Below are experts of layer 2 (counted from 0) of a mixture-of-experts language model. Rows are named router (the router's row for the expert), gate (a neuron's input weights, with its number), up (a neuron's input weights, with its number) and show model dimensions 0-191. Each number is 500 + 50 x the weight over its row's rms, rounded and kept within 0 to 999. Numbers have three digits each.
After each expert's rows: "comes after" lists some tokens at least twice as common just before its tokens as in all text; "gets" lists some tokens that make up at least twice as much of what it gets as of all text. This comes from a sample of Wikipedia text that the model never trained on. Tokens count by the router's weight.

# expert 25
router:431488523480511595440465496473530540513485589516537533590516565577511645531591499533446390497556461511537571431423534446448514458523520511496525443542495542524499410537453543572534522544518509483473535542567511528435437399656611501495525534568516546499473540596478425457505565521486439508435546470599428545523462441454509519499543507580452481432536388494528511551500493493421514438560472555561554553535575449494536576456467469534504422459553462572400497453580431414554503466530524483497526484560488543509447450529537510515517517504462520502509549570519598497531543595504516446
gate3:478516526449533482465495449578499483655517491404465552483482463452416494425574453465475508481581483472540490512523488542503487466484455579486446524542431572496513485466512631588445455512502543535544541468413402511547427587494561428561531504524539518546515498477468601456449550434416521510462495529513554481462516461483525517403613545478420490455431658480467485463527509535425469484517568485567508506418493549455491414565459440520518494431507486487555499480558478603418488545544533491577526554522495415580425571542427512520564448457531452525538480543537534600581518511469447546
up3:497498441425503475514434434432498575505448444556488624522488493569546530546534491469547490387530602575613521432426538456413520485566451582493504504517553528436440520519428468505475467479490588428485481468528594431444577580493397547503483423515543568596549466545553478474508427574532461505484491502483426501491565577563508548458446406496527537526516490475561522537534615456496518429502557576476520464492553442488519603479512458506489562565515465559516520525557514448586487399478503525474430479547415515565530530562463432509510394513499441492458551451412494518455525488478529417
gate4:453441546437462523495478516582578617508563559458440511572441505451510504461503505425495569437545545487489493469446511532504446623457491499503454476513519402403569569437585448497437523560556421520503430555477493495524477530525485519493400495496602550478589495519372516445469522468517519565526484475543438422570552478457621545515456499529403505504546560540416496563402466454524495448486570424496509479572477520448516529550509518534599383535506512482556469499576499512411461475502495450440438511472550514546426509518453571452553579547555622489459502500435457532469457462462553492
up4:600611462506496396497541447503527405512417517553509403549563492550506561489512499454440394491486492532539516520495439495473557451564579567479414640541450539528444452589469538521485549501439614467544546429550567473542501547483505512418545438517444446532544516467430393606443510495514462426543513491571492532428501523454448454534496558525502509457533452401528555446418487479491549496498532574511536451484498523521464459462496476448418542461485466546481549502535488461485572442438530463458503432541498468459420604517462590544550537520424464480562547546429563600519520554560473460
gate5:515471479541476416395519414509451449452521449410460495553480502525365477578447581542526488464544439540428568549555458458337490514546519437621545514512444492472515548481515586540544480464508512526532414509509521445483491597475510459511551515464436474478567557576523467571494457618446532521490517618464505512526489464478485453541496414476520524448431452540541505481469556468530602412494563492418499571563427533620469443493482496532505501564460500495507524553498544546545474527470566611498455439494511436472579559519509583475474520486528483507494487568436562527420452499539523612
up5:482532578414449548562467602432450619470543541493527496484518518517539480486463522483488608547545562569531447525473526499620518448451474513507411548527530440473495485488390467493511569536469394420534530508549500552507523430468496554462476502483570484542442431476452482438437445396566446521469506516507509456476452536530383505402638513483516491537459554495483521453589498612496523525449469474565484490441487477350555466524447512399518548506513412491471494510512541516520548476538428526501464519505502565580441509534421443570483444487448507485503466490577528521665564495543482534
comes after: "\n\n", "ations", "==Early life", "eption", "ackground", "iography"
gets: "==", "===", "=", " ==", " ===", "===="

# expert 38
router:485479470518566517441474535524569503582465542500494522557430520457445592496413449518507484478505441527478562550522577451480519434594416573619486513521487537489483525497496540466514517570419418457564517511527567446539457456532577511550533558519510526528539418487446452568526492504450494575488486459573506461499474494480623559502539605550453481455465471434565563510399533554557533376491516494559566515506550533546535451503423524519535496510563411500560532451617461426412548527469496529491562532601470493578474488540547522443402540436491585455500533535502634427448483528603483516
gate1:482485506463474462477389483494467510502469552395439550494577496485518501590613504649478530487569589469435529458440534493534514415460588530493531575468535441469487484460434528515424527537543492535607403469531486481450404529451533437454429508372432400505560512443506470522519561469523555533531559519475471579507440548552489492467429464426525488532418553455520489550553565524485474438584495499455441561499555461481546483393528524510526465471503440480482528567653503572475511605426539536458501501529519523589484461498424545527558566487531526503456473534574554543477559473544463507
up1:521399441404473476500435434446401500548459482471464493509609493475517478566514546583548565428568622540460571570379460483551517433485524517477475496416505457527524519503502485464476474458534557526571485463523564455460486586508552437421418528461419380494521597480467480567491508545522524585529536484520426551509432535533436488472509449458576497565468586480495489478513582548468427498488498540479399557399522524528502507501466513535606512514589435478482572579606578544446510594438522510440540480547553442543552475504444510498598487475503480537535465538563530518502592481514490483
gate2:483513528405452556483554555387404584470527458438482578562442526528502400492489446545524445514578506447421531525522390542588506557507588465450593486460464392555519464552481499593496542583601487484465568498507484500381572473507543587509465590506529431519504493487533453452602493448497486477566463426495524397481559491495461481526535517503497438510527519447575458441464464562518503493503486553559484405543564478463504520505512494541532518433499472523533528556533435457566479488391458525439462534518457477469527488441396560588555468440568512408536500544496556524620502550498539535
up2:525439517516528475525480475540513496475365510546532498505583453549531571532584474456476573544470484323561553506496535487471441477518455483488483486469561582523560532375457546488575521495512473413513507440507515483554491482510421426559499454480497493441546452459385517534567524475471541452430454500503467504456440556452471454368483481509507451465550518431426484650431558453393495511547475510526514472450523572528540530458450512461504573458569545416452525484491486556416463483513460552478505472493520472529408407546528451379508484605478659530499490543507451475476503532530527506
gate3:548493440502479431472461464491417442536590504467575472588544536597507507495565494566480380496631534584592484536492552495463448433597480552440405477575513431511459429510466613449570458523459466504566488457536569499509453489472496522504478467461566406551537444493471413603479479448453542481468467611568531491509499596552587533477519500581514501512503560486514316504504519498449498502493525458469552529528483432522532457496534449473544549496484514547428530430485483539486545492515428581519525491449489457468531468517429487608505484435511555516405544489555517465574518472604513520
up3:475468526506516535510533526445546557504436504519431487550486488453427512516459464460489560459435472377403593452442482399561535457427533406508590458559535603468489558541446456507456455477466533519534486512487493508457555453442498486514556536539445567588512562486428499448501522520463417612616598436376482530457466407535516483477494546462450491490543431480424553481522485528556550458466511504531545450474508518401533485482434542639499479488468485541600429504542422507397450448503527455494504528567520568495453454523423574499422446480515369475500570568493526552475496470471522493
comes after: "\n", "\n\n", " |", " |  |", "|", ")"
gets: "| ", "-", " Man", "|", " Act", "K"

# expert 28
router:493531458573478539440533479539560534617394493383552490516460576481535563442529479505532509445518468541523540541445647486531520469534358555476447415538533488469455530476516550544567545533421521481524507501610479392492432469519584429592469486467497477529485452533420330435585450463498488457438502501502527470508522553457588511529433541531507437514564520494570492498464524435538526457507504550521534557528590429444537460452426463522577476501480495510445533471538537478511495526438582570474494514512485523559324488528500496467500489393501531506515523521472553517450441529521426497
gate3:475465475379516575490467470506411505507465480546439536514604510545514495535517447539495507378534469539460546479498520520494547505540578447489433561496540523548502502487475493537516423519496395533493430593610539513560458488498476565468515661395483420448465571418548540488543525506469556404570559515504452521458487476480504510580496500447500553504548528516542485519454412489449480454534582565488552427454526564400496521357447556432539559465565418515445504400571525519514576544473539525469539526507546483455533404530410515487539544402535548501499529441556517472430557568527525468
up3:493549489534422490500551548463509558489567488521502547512519491438531496499506528458533545563442583553553523492397491484422481419458415504500590487515517574482529528544535502484434571472530557457428522438362491483485556577586482580577426445527486534465561505617568411511491403466582426550447519539499429422483505466532483427487424473457485427471524483544503445496568500464462619523505450456483534476543518406556473522603583458504479493525449608463535503519395552512513475483505465459557524544421423563552541523526553450556443482567494358513502433555497509496469469518451484581
gate4:409567454466525509430512507476526499472485533497508518437505550441485559500508541518548571536460529504564522499552502359411412475458493467464489565513514428483588439589515579451506583488574606492446465448476463440446375513539467595377491461562477462448492543562582461489475488531461504459542447550456538419529508533462392529468536484461490560488514553490494481414420494492548453504573408432466403504490488464520495560438562453399543598475527445420537552478505554531538519589525542484567504528578449512549516481524411442516525517476451451523522602496493578549586531573499467519
up4:542397472442478582586478511516524492615399440476509482526522430480564445377501531427457542526495529525525403484482444429567402476497470509521502542397479542447440526493511524482571540490550592544504393536449456522483503478473429533482478537493577464488473532509390418514441474460473535429564428509505463538461422613504464451515527513509533604476589500535557555516453576532515485463516427547499429523474582539545526560497582455533597546517549474453447427446534521481445492545435451470458519550564492533468493484536507501601612424504453532513482532539437510552466397539541548441
gate5:482385454451371524477458588430503472444443429554415480503465445567501484514502539494422477441500520435463459562518472564377519437568597431505472510409511527498504472473544469531461516610524496474477499530609510506421531504541490564504436523562484504494460503428530620535455473428550375465582558506490551477513446461534534426551485533540499437528593482460526554479577469638454465430518439495481516522459525540427527467568487542515445526509458532485559535497530457484487545451588486486539478522451460463458428574472433533491584550584501461575431543545540486452456533554570433521
up5:484465548517435404559540551473536508367488473480467512460439508555516393488527564548480543515514459510564445482524547498457468434470580486416433365401509382489562366416572499506483549529520473594512490422541501503433526408543537579430437529545510483472439482460512558438452540540473420477501513532441556461506538518505587464511505479537516446502544453494505626422576490483468491533498468451467468500545571513452553473599485564589461503508542579493539415525477516478464504458535553448536442424421476560527475532514510507563569446472461495486404475606511486464497451550485488591
comes after: " | ", " in ", ", ", " ", " (", "–"
gets: "1", "0", "ord", "and", "act", " by"

# expert 16
router:540587479530485570468513522530500540590432481429435586529409552512530542528482582492520525506548426439542560496457567430422594428561489540462507475497573509484519542442515628556467482514462470437516444514533500446495473531505485509563527493501588438517508424550406529395469466436499532546548483459537440474483488546569584519452618560505487539520589550504499513451433470444476549499604437568531500510519497543450611450468429574503558540520558549494523513379583497490550473482467434528504469497454511558502421553537440605512562463549513583537472495545540606444503501558597491545
gate0:527524546487469349535480463495505478509482467585417513548492440397501467465449562540452535477420435454419473484552562425580344542539484477603569443468560522446542486467497546443499542587509624502609518473520487457469452532539504548488435482510508517460474444572420457506467595541496488540462452543526499520546506395517442504546565495446470475443549514595499457486470451525513536475543482574471597483509487500649517495446492453534467547528497521500545470462548424414480491524494430553429509473606471524457509562500563494527492503542470490480526507454583592507484369448560529534
up0:471401468482432528499496479464496439459516478532501573497508526423456529436617472436545446537524461476546469559510418536450464493466510486514498546521470531431468457496397523462560466558552436473527534490456584503530625480392499417427511482543523576538479551485524533391529423490517503539512636490505458549541477447464500605482479494506491470451456444445501565498537533418466479487477490428541511480601494490454469484440548545365543469430600494504584452482511499540583512556499543476522467392576502421480407487450435498390399522541454485516436520539482504461535511506392402554
gate1:462481509571507421569465522429606424545472461587570487510537459508431477481490530534485492487634474381511505468479583546519521350510406509540521453503473534525564554580538393442499514516541553488538434525492499534481493521477489435440417506558529492486550417513563432455553535581560492440509472500560545523500522502568403570421508619554508506485575466446466589501415471516465452462533363453497490496476552557550461544520528489399541525436454439475527502459513497513479555516524469478456451485491452444501513470458575430474548608458521543501476447520479501545436458424584449582
up1:531523523501492555461585571505504492491552627463433477425449521522535487584519517412591397517542627522551445585499543511476511532451576426511452490458504497499574508431594535481501473470582497558476500417460481539502415435592482495541595478530536471514490473462465479503467512494507439528472580598430444465509526568408507511523520560440434510489510494474498510427596549537552444477524521556460464537472470449489560520494510527529587487501496561453432544496450451528467535523468558385535480394448525465537447493522495441554590513503439508547485488546447498384607495521365577404
gate2:515611487463499562435449524508449569431546504522368455510494462540471402440488500472556504565446550516448485351526474485486452420550501596554513560449482503452488516409471511487464552497502549481535529519581475461569483496484489485430506457458489444535473527547458520552398438482470525488524480471431465498559571436469503468563540506547437562538557458468520489487531434475526473508494530547618575452467504424476407604533486548524483467524482462552484629383465512503520522407570372542536529540566530442480535436475501552563434500356524498591480470443477491460479580527526476559
up2:535473521493441493419416583556475505576509464523564471491571495566486464474463461500513442545502464479512488498457510550548460399513437470519546552536430441523422532545490554521477452513441430529443545525487476494540495563498435436445572493600499510492397527394461507421518475545484438454529446426497572492528434589540472487451443466561435507527485481525496473446494487478481520528439513485468505494568504493436494461530389497413428481598463540497440429462501400601591528465522445436526496523543484610521559433499364571548521414599402519528531534515569508496525443524410434380
comes after: " B", " S", " s", " b", " T", " H"
gets: " | ", "ick", "y", "or", "O", "ous"

# expert 33
router:544487467588450554446472502530515509525483474400537545624460501568510514575483582534524513530527467473494549518401606474465528456628468588519435434474473514437461471408531583511501559605495519537510471449581468491542465430539549492498530476406520549453569509497399459489580469448529457466511478481512557475480543417483528529542511514468484566589520490429601466503490446522502546496585431443500504514581666517594536530478471526506552442467565477541510507416565437431488553490468575488524492567593459540545469427562512575465482551490569466595542550522545528493461464485521427479
gate3:534462562516506562558570478648556577479498544433535501505515458389570599609438474516469524491536584460516444501475484562601523506441540480444539481450557467451477517411439478502554545573524553553530495574479412467457549419490615557419562570584586505477473511553509444590550524504504417507478560460437477472514429499541516503543546455519546428518530542491503505517509479380544505532490528480483424515515576495416465607503538498571470575483524554501461466476515551505464536562465492489433483467536469464502497433506507421591376438504469546511489541473525499504501461610429487590
up3:445489514537518555517500497556525472564506520430488525553492444468433544526447500519558552541525534516507556378415460532562439519515424549492472477472484504523521537467454501551544557518469602510533483500457544588438567423467525538440528552437487482486499609537431649531505488500483431461529600400592421495458516453462493515421505466532548431559504552472513445547439512549543476436611544475443470535537609572468551492507505386550488500445453551440537543582487512488472467546466616502496452433556524438499432429498623485561456448565522504565577514480602428516452522550462531480
gate4:538568441480545538431599480442486515568467582499465550480525518413517504560521519482550463546427476488522452423379523462530651563519512547476461490477520554503555491487557461517521412496499587462482488471558447540454466450428545480479460535521464424464495439504538488492367452499578557529353535571409546537531498393493583548589402492513531520507527483547503560545452459494459441548529421530498572475497593516544428483500522554525502416475456541507483462526526521442515458593499538534468461381439479560553509450497515538553499559508426545468367535514459511415509487544557501543
up4:461506536412460516555431466560493562457515451524536403518498548536478508462534489442517547517525484440535465446589481411441503465533520511544564505525498510452498481585486529523368538552446447471536442589515541483451517491491576548574466443522485509517518565533450443445525474465516453431551484449556446556512525542574447475487572528417436587535424536494426493490519540460550513490527545407588485527494425513480610583468445459537524479517497459507505444580598611519380618454421434541566542551594515439385510533556508491520482594472574467576536467499559489573505555448480537493
gate5:567397413474493497489512536458431469514543486440563578574447525447550468540532430453557440474514540453486555577470435533578494531444551606555444425468495438427546501489471532531479504547523532346564492532507591436536585535576468561478548507614522495510450587425557404497518482474521453488475466592552515458531533502513473546569500491448550451530519537554482485480464618506438512462571563499574541491528489498386520484493516482415495515523529550590547534528492397464486571396548380503499493540530509514538457478529445518545451531504545542450480538519366496542501515579516439502
up5:529420475434533505555516462460437494485504406417573576569462483433500552515487510513559471465499499523525561509488468550504547545438569501572501442514496530542582551487422486528429427481534523395510433543515564415526530476528471555434529547587454497473529586422546347515503514521520460491465511605560480455502422528473544541559537421384544442526418571555576464492485563481506426467538547479556467547523445560434484502510540395442462545527509460479493452509460460529445569476512405556532471556546518526489537478525549412502434600501572495402480487533485495627464482580556578537
comes after: " ", " | ", ",", " (", " on ", ", "
gets: "2", "3", "4", "5", "6", "12"

# expert 0
router:482493479591490513495491510455535468559484489518532457590436464459526489552473519505483392540615550549438543515466539473446452517584450596431446480524487536487546466509455563478605461627500531599518423572531554476507430496547546425499469426467466556588460506545415475446576529466521486494408534493548513458499569589497530511476467499479514512563571526495544465523406537446523482426519481499460488491575552547518546493406434506535474431498536427505423519467553457386489535484482527501548540485535441599613386481534457606447501517476481439420531610500476543463515400446503455556
gate1:501595496451522447504462491404484463568555489556436459540462552439490602470503498475487583596512538410554593558530555464468510576491576540541497546562448509529462536454520497499398515501508423401471555458547545584547503534516477551420532444524527450402474532485515582425403568453462580401489463486402437581573546541529468479480475496569450545403488587535521571480484549535447460429482471497487599461570491536560524422551487455490555559399483552466453466525518513522535467482546483532493566496529584456435470525535568492491499414537451420543595460516501541532496457547486436503
up1:560399524530514561554526539520414540366520486460521559534475499526537443596531476500506538417488541541404440420425494528549424512511442531434493407459497602574465478451427499483411459457506456625511488657497512455536427470504487502539447539524485556567553544575535422537513566481553511583589529543466492475536509423440583449486535485475553555498511464610558457526518500540459508627522544473488527494519473516500439493491603561629507409512481502549494455532528464461529529523477488452462444372510504528498541502456438582550560523548473473530504466425496504508519541540493506510
gate2:518460502487456524471518489419563498459655518518482518465387604561496535611556470541508431511542514507501551496542542506436458515495475506460521547479518607560413583568601522429466402569440437466473520545524593587460440524539417492576376480510528485497531419438573478452475378441556456555529467522548509468543549572475597467419469542434405437506461430512476578502492498428503565528449464478552560409422495465413454531513428473467475509433483539511527504512475490595541486509551492495479571465466554457443512442506464445497485567501458537507482521500513561563481483476531524503
up2:496543572519495528433499438520559473450539501519509521465513483557469423574544520537405452537427447453523586450541462548446564493490474486599474458557434529559499501446522498461450486505534470544490487440475557437546602408523491569463442490497500524464510541504575471423447517551622470521464432610484551446537558540415522489503489514489451486485436346589505442546526504451499416426485514499438543421515522477499548544467369585531568493522494497544537555515526435507486626532475480501562542577501483408491398520456515542454503498519569516513509587512479474396355472505472585513
gate3:450510460575419513477467445512477552521516456444461506471479593533487476559544489502590471505580453529535443381477550517559507488605551513475532464527395474449526557454456509488459527470521451511579524489465461486568464402428429570488511494529530471515453480517398490540536545509483487533509476493542483483460470423561532464383519502439460496468551488537577389490420464574506577491437566554405548477427519412532472579517470461457463595542445548491445441442532451476536534441450527568559444555486467596508488467624492527416432478428499452428529535502485475504496440535498333566
up3:559466509508535451489466541456560472457523579575519563518456422429468438446502470467507516517401574408464536563480469488482477479414481429532522488540583513578607385567471536455537471469566530513515427508508512566474559608500550533447496505500473477541573439546594515471456517491451488431564566529410459500543504587422403571580417521486486488428469469488422547440524530452453514483548471520609448490549464515490517394480508505440532504487556471442487494508535463483545527519570479475491554458516481429449504546402462443519522614547518534576438473616573464448481463523429620496
comes after: " | ", "2", ",", "1", "-", " "
gets: "0", " Co", "2", " Pal", " Col", " Ro"

# expert 29
router:460547441552518527563491542493512463434555552507537460535525520476582565550478460489618545463527510508534562522481572457424485420557402504490483455547554562534600451541526573497533498524428514537526582525589521482483494474663500474542470560479554527577495400556458487473591510481575579565477537499553415516516463412476520470541472553440479541507606515520521573564456521420484465486543458466509542483460615508543574472512449573551518482441551482555468524423610480525485540579572456487498495462561522600501487581527609488493476496395594534480474479466507526437556486568558464480
gate3:514511572482520455509453494476548537624531492326492508553505433509506533568488509565533547516503456449487574494511555387452500474511491527488392501566555545506519489546480561572420496572502503453492509522462537393526535476539494568454406389464504539556478492599493550417499470470525540595492487439486593528583491577458441488508620500494409575476578454563474534535405418507476508443552558462498538529487608463459444455483437572514466563475492439605507480365611473574520492520524488500510489505560523501442491508460473585468452561498504545471474492511495548559520504476518451462
up3:509459534528469497524510466494451482485484625464583401558462553492498591580442587568546547475453531426448500493564470519510454482536499538444408492523527522523505523519502520604544503489490557443462526448510524395561448527564493517481368493482458484487538437489490591460516553547420480533399530510600547560452495392549467463519493481504460577494581568485559542497489480524459501621498528406484525470472510494532420517506577534493509476402523456557514574477565506491485515535589521444540429515559470494505479562563627482632517419480624431484483546537500591565529438487450516506
gate4:469532472488533410470501480542494437529510535498407534540444565563484506477557555500500493548448530373464632457473617517546486583535515492586625444526422531462475490513427567488590478576398543508424507547526495491451478470500498473570513525494425526424501518581514464428450597462582442545408533401521428451602508467563507455524573533468502474519573536470599456576420548497545508447602450505578519474471515515515495420455469517494493463364557522532476534486656537457451522526511465563460507505536470460529497498494478529439499516460510550523471516517425527543498524502463552509
up4:479453452424409537491581458477623579508507562489531541448463413417504546540469466535464537522617558567566392427483487467420566486501392525490439562412500483409504439442568456517468477528456533506547480524499433506492513465465617514513500511535547519488605551441553521478481472524533574462457569522466519476505537511530446488407505512531541465524478433464446531460544426491472507537465465504561474543452546430491481664462518460512551505492582401539492417517459396474448525384412522430551468458526439489541466480476463547501503462628456471497546523474512547482520466496513466415
gate5:522429493520434438447543484548580522549485540487526536461409489514457496552436470485449535631536479550429531519505420474535505489499441591523467483499478532446524438561551491418540515537484377534549521469475506410480493494467574526484500562532482466474528498547485510510467406445575377512544467471585499485544553540489556572475569504378482543482515550459526514448438522479614491495533469592408458564468429487527578499498408478429488456494457449467548458497485446414464418434449519496459499485470448479470506483505427513384561576381488635545491608585478510503488448446443477546
up5:545529585496617553619400523437533473516438454523540440533503377497548511500521496500491517413406385425533502514466531512514513628488529458448537546506475485480470524433486555518498490506494619531511533475573447510470422573507514435531485462459545497522502494568582491492540567588434519582490468493447488510495549521513562377502389515584518471484507533565504561498555582477380487516436522393574483553502560526424449516539520509467434586433553565484494576477520505513533505576526547487475603537531522518546504521458597516503469423507459429412545470438536568538471517491497448513
comes after: "\n\n", " =", " be", " h", " w", "-"
gets: "==", "\n\n", "eb", "erm", " ==", "==See also=="

# expert 24
router:444438555456464576418475456584571471604485532530597431581479543547458672513474492533490513494530450528532578543462523541468579473521490534457475506465553462501465504555527558561600523618526469540485495547517474484560413492478516455583610585530519458468530465540467434488536507443576528496501440471551480479504549532516465474518544562458497503430494526436511517455375489478506557427487486517449492593489547459530584591503412493506410482500634533466528527416611479418456541550509565473487566471534401496504484481519489522481522508500570508504580593526442531449523453524504418457
gate1:404427492446464482476543592485521545545395496541502474549611480542440592475525494413518451596507514419582471651459513576505527423501428415469488453454544439362542554533496487459462428463570541470508432477524543543557517561542477546473543407522504556447534490483484541499595569561551544520491467447459460547502483545514494419526497533538526468591470474508533538497527470544597561527527477511381556472405504507533493473410509472452520459425471495546493547409501521567533515478345480514582568530539530495534457491517493512453489507456505501506470482498485516573507420373488507510
up1:558557470478503504512520508522474509465564489497476532600545519484462468466453478628565410534487479429600455390552514421392551490555545511501526585505450578500511581501559521498500518480496404507468519544504619515554469497452516546522467439514439438528502575479444479511446567536467452473569601528522462517555437495438442513501481462460476536407511497463527607602408488512491475523504497608429560491597457589544496471534451562483539500430450528520460563432461558522535483521522562455512415515480534578459489606524557522450484498565517575559398500526575551461426375497504525482
gate2:602458490415433631432604465566514535543459550477464546586503548516530397515525566420471491452496495525507505534506476461475509522560540579446582462463495463468456545425409456465498567512475475445596518427532529508534513587443540593418549553502535484549376509552505526505488596416524445467500493515474396576505541438541505577487458486522520482589527505449430427511561615568404490579498449458539521521434513543538542451562489473489466515555531526446503487507533421444510477435441516538539432426481526538539486461522446534442472414538447528523474537519613510469516463516425438518
up2:455462477558596485546427511396488493457454510513493547557499508467427601523573535532515551463495444534504578494487610608524492430523468447540494561534464539426528536505512569520474370544437454576446473670472479466513461422560482488511510525575531488542499527443480538560523481491431553492505551514570543500553483617554523432488546512517474452551511531524463529497429403437431456467449519453511449537550491510483488439489458619438497525457559525593505499505495563512492455509536494433485552544509487532446438621422514416448466550578523472429447393480410486424487443518570515517
gate3:428420396521589581496486513538545465497508470567426494489423471428483457501491491529510462487396491553516584543471543557498456512579474512519517478513385551534455502552509543466484479594490490484571518593483605502575506547472452535514484491495561508602512514544476628442511463482521544447495433440509478490565510510601436570541584537450456531572567512520591492445420503464535605483458519512488556521523484479325526496448420476511435447515391511475562439481494444502461457489466448524461563449529559573452533609534428522488567536427515544461549458520450494543575514478539465441
up3:431413441426648534533480519491497535400532406529491499548356464451509534472460471508510545448437436557543505483450559582398497419534458532467485514431437508480545582615529453458555577594545508520499465571470523420549502488442527492554469490467513476569633567552505527530530415517539512446536517442489424462475375431518479543477516473495547503537517449482549503545485543473504605536562518504516590575461516503397526504480523435498460443556456486399530481497498529564559455437456474555480510505465439544549530515607465490541502479430525471540544474442468499534507532417586484515
comes after: " N", "\n", ".", "N", " n", " S"
gets: ";", "|", "\n", "E", ":", "| "

# expert 12
router:435478562587540516480461534571518433475609537482534524544455487476587549542596555499532450507546439491571485493430531435539469436651447495601535448571486502474520449547503483433616628571489539496486547426571482469504407436549583469559492555484550459568505481509456400475540563467568482490515513515546496420539542470545561498533503495434466483440556486505467489559493485529542549460572476536542481513422585483497556465522391517472506523453551439462517502485513487469449564533471514508523486427591515413584448515537543456510463414427522563517525523638513507480529479491571394456
gate3:501495489511483497547594518569524510464503430503454517571396509526432467427539532524464479485546548446526518522479500550437503422580629436531486500467492523492548522473505549464420580561495492491498583571451546520508554455538385455445464445509421553452531490350485485440559504483545510535561527517491582525539502463359442485512565527597554483569472493392512512574449421584459466459532392490545588530520508536457547465541520516480460463494495476509493523404521399440461497395466518516459558457520452510516436528485534589410498505492540428497441482576478514462443520422508632467
up3:480463551472511492441507461406470539532462590468483464451504469543573513553470479466501494549487479534495481473532483475507477560441391538510451486547451499432514440423417450504587408431516557575557372453545498609475481623493483549540553604485525466520418474562541585490440553455379532401489516504479488491514430558615488566445421530482468510521478543526460555469561555509571537582511572511450425475460541432546531494489446540568449572511514491386505537501498543584535544619598450492597465528544509496435541490555537484531501512522555464487482536514483545587537523526551447501
gate4:590473555458401485451498560459507516452484541526493459394511491532507458491517554421599505426561507584513486538512437497483529408493517538447566462538453579442503577497492537557501523586367490508510421599512503489484492543497542415478443531577531465486558396534552529554409509528543571503454477586515474506484545519483557486444587541463319453561496493468485521502481506515406458509451424414546462583463553507449448550538469486528448456498523472549431470446538474467502557463464498448464481388495507563580427438521494576432469539565472500466416597489499436466452566494546482492
up4:528452523574558521610560508525544491550527521581563578572430577495436640528474405465403518476469454447504519490489594503539522533487511464539447509534541497591551426564525515469461406447603438500480594429437448518468454491469478531586622411491498531563459561458489553504594485492442523545534549419561497655489467512476474483454425434459591520474501482533602461523473460506560527402534521520509523427506473500548607473478534527465572544495519510502545526552572465450498468546493506518493459579504454488447555535444386482465481448466494546514456459499433504460544472514459512497
gate5:464428521550486460539409421493455535573502574502511484596462592514565485555528419463482555582502510489552356541448484512494503459475499528555489527486518496529509460461472501402473455443540570540518417555493477488514605517493520581487439577443445522554586403568446515595424443505492503644530555424474456417490404555514429542485530539477498511434568489546517404447497413457461399558562604566472535440416523491543507527461537470446449450457507466474494495506540456526475533537503523572487522504624466429510581517541519496573527473444517502480469496455534506573431531540486447517
up5:453510597419586549525511502561546504357530540493524562557397509508444585498462529465453536435466537536530524462561387480544556562517558543549521498505491598532465515454477511509452500539494572401508526563428524458462400496476462505361451473549438514574451543460565511423520512482500488479505459523510445497438449447454517621530482495522527442517510477490475541484541535593475521471491494502439445552526452574487555436508455472541459496398543368433469487467491581458325585565484533588394479499502517474463483450427448506488564464477504485551539492515519468478522553515514569461
comes after: "–", "-", ".", " on ", " | ", " to "
gets: "1", "2", "0", "3", "4", "6"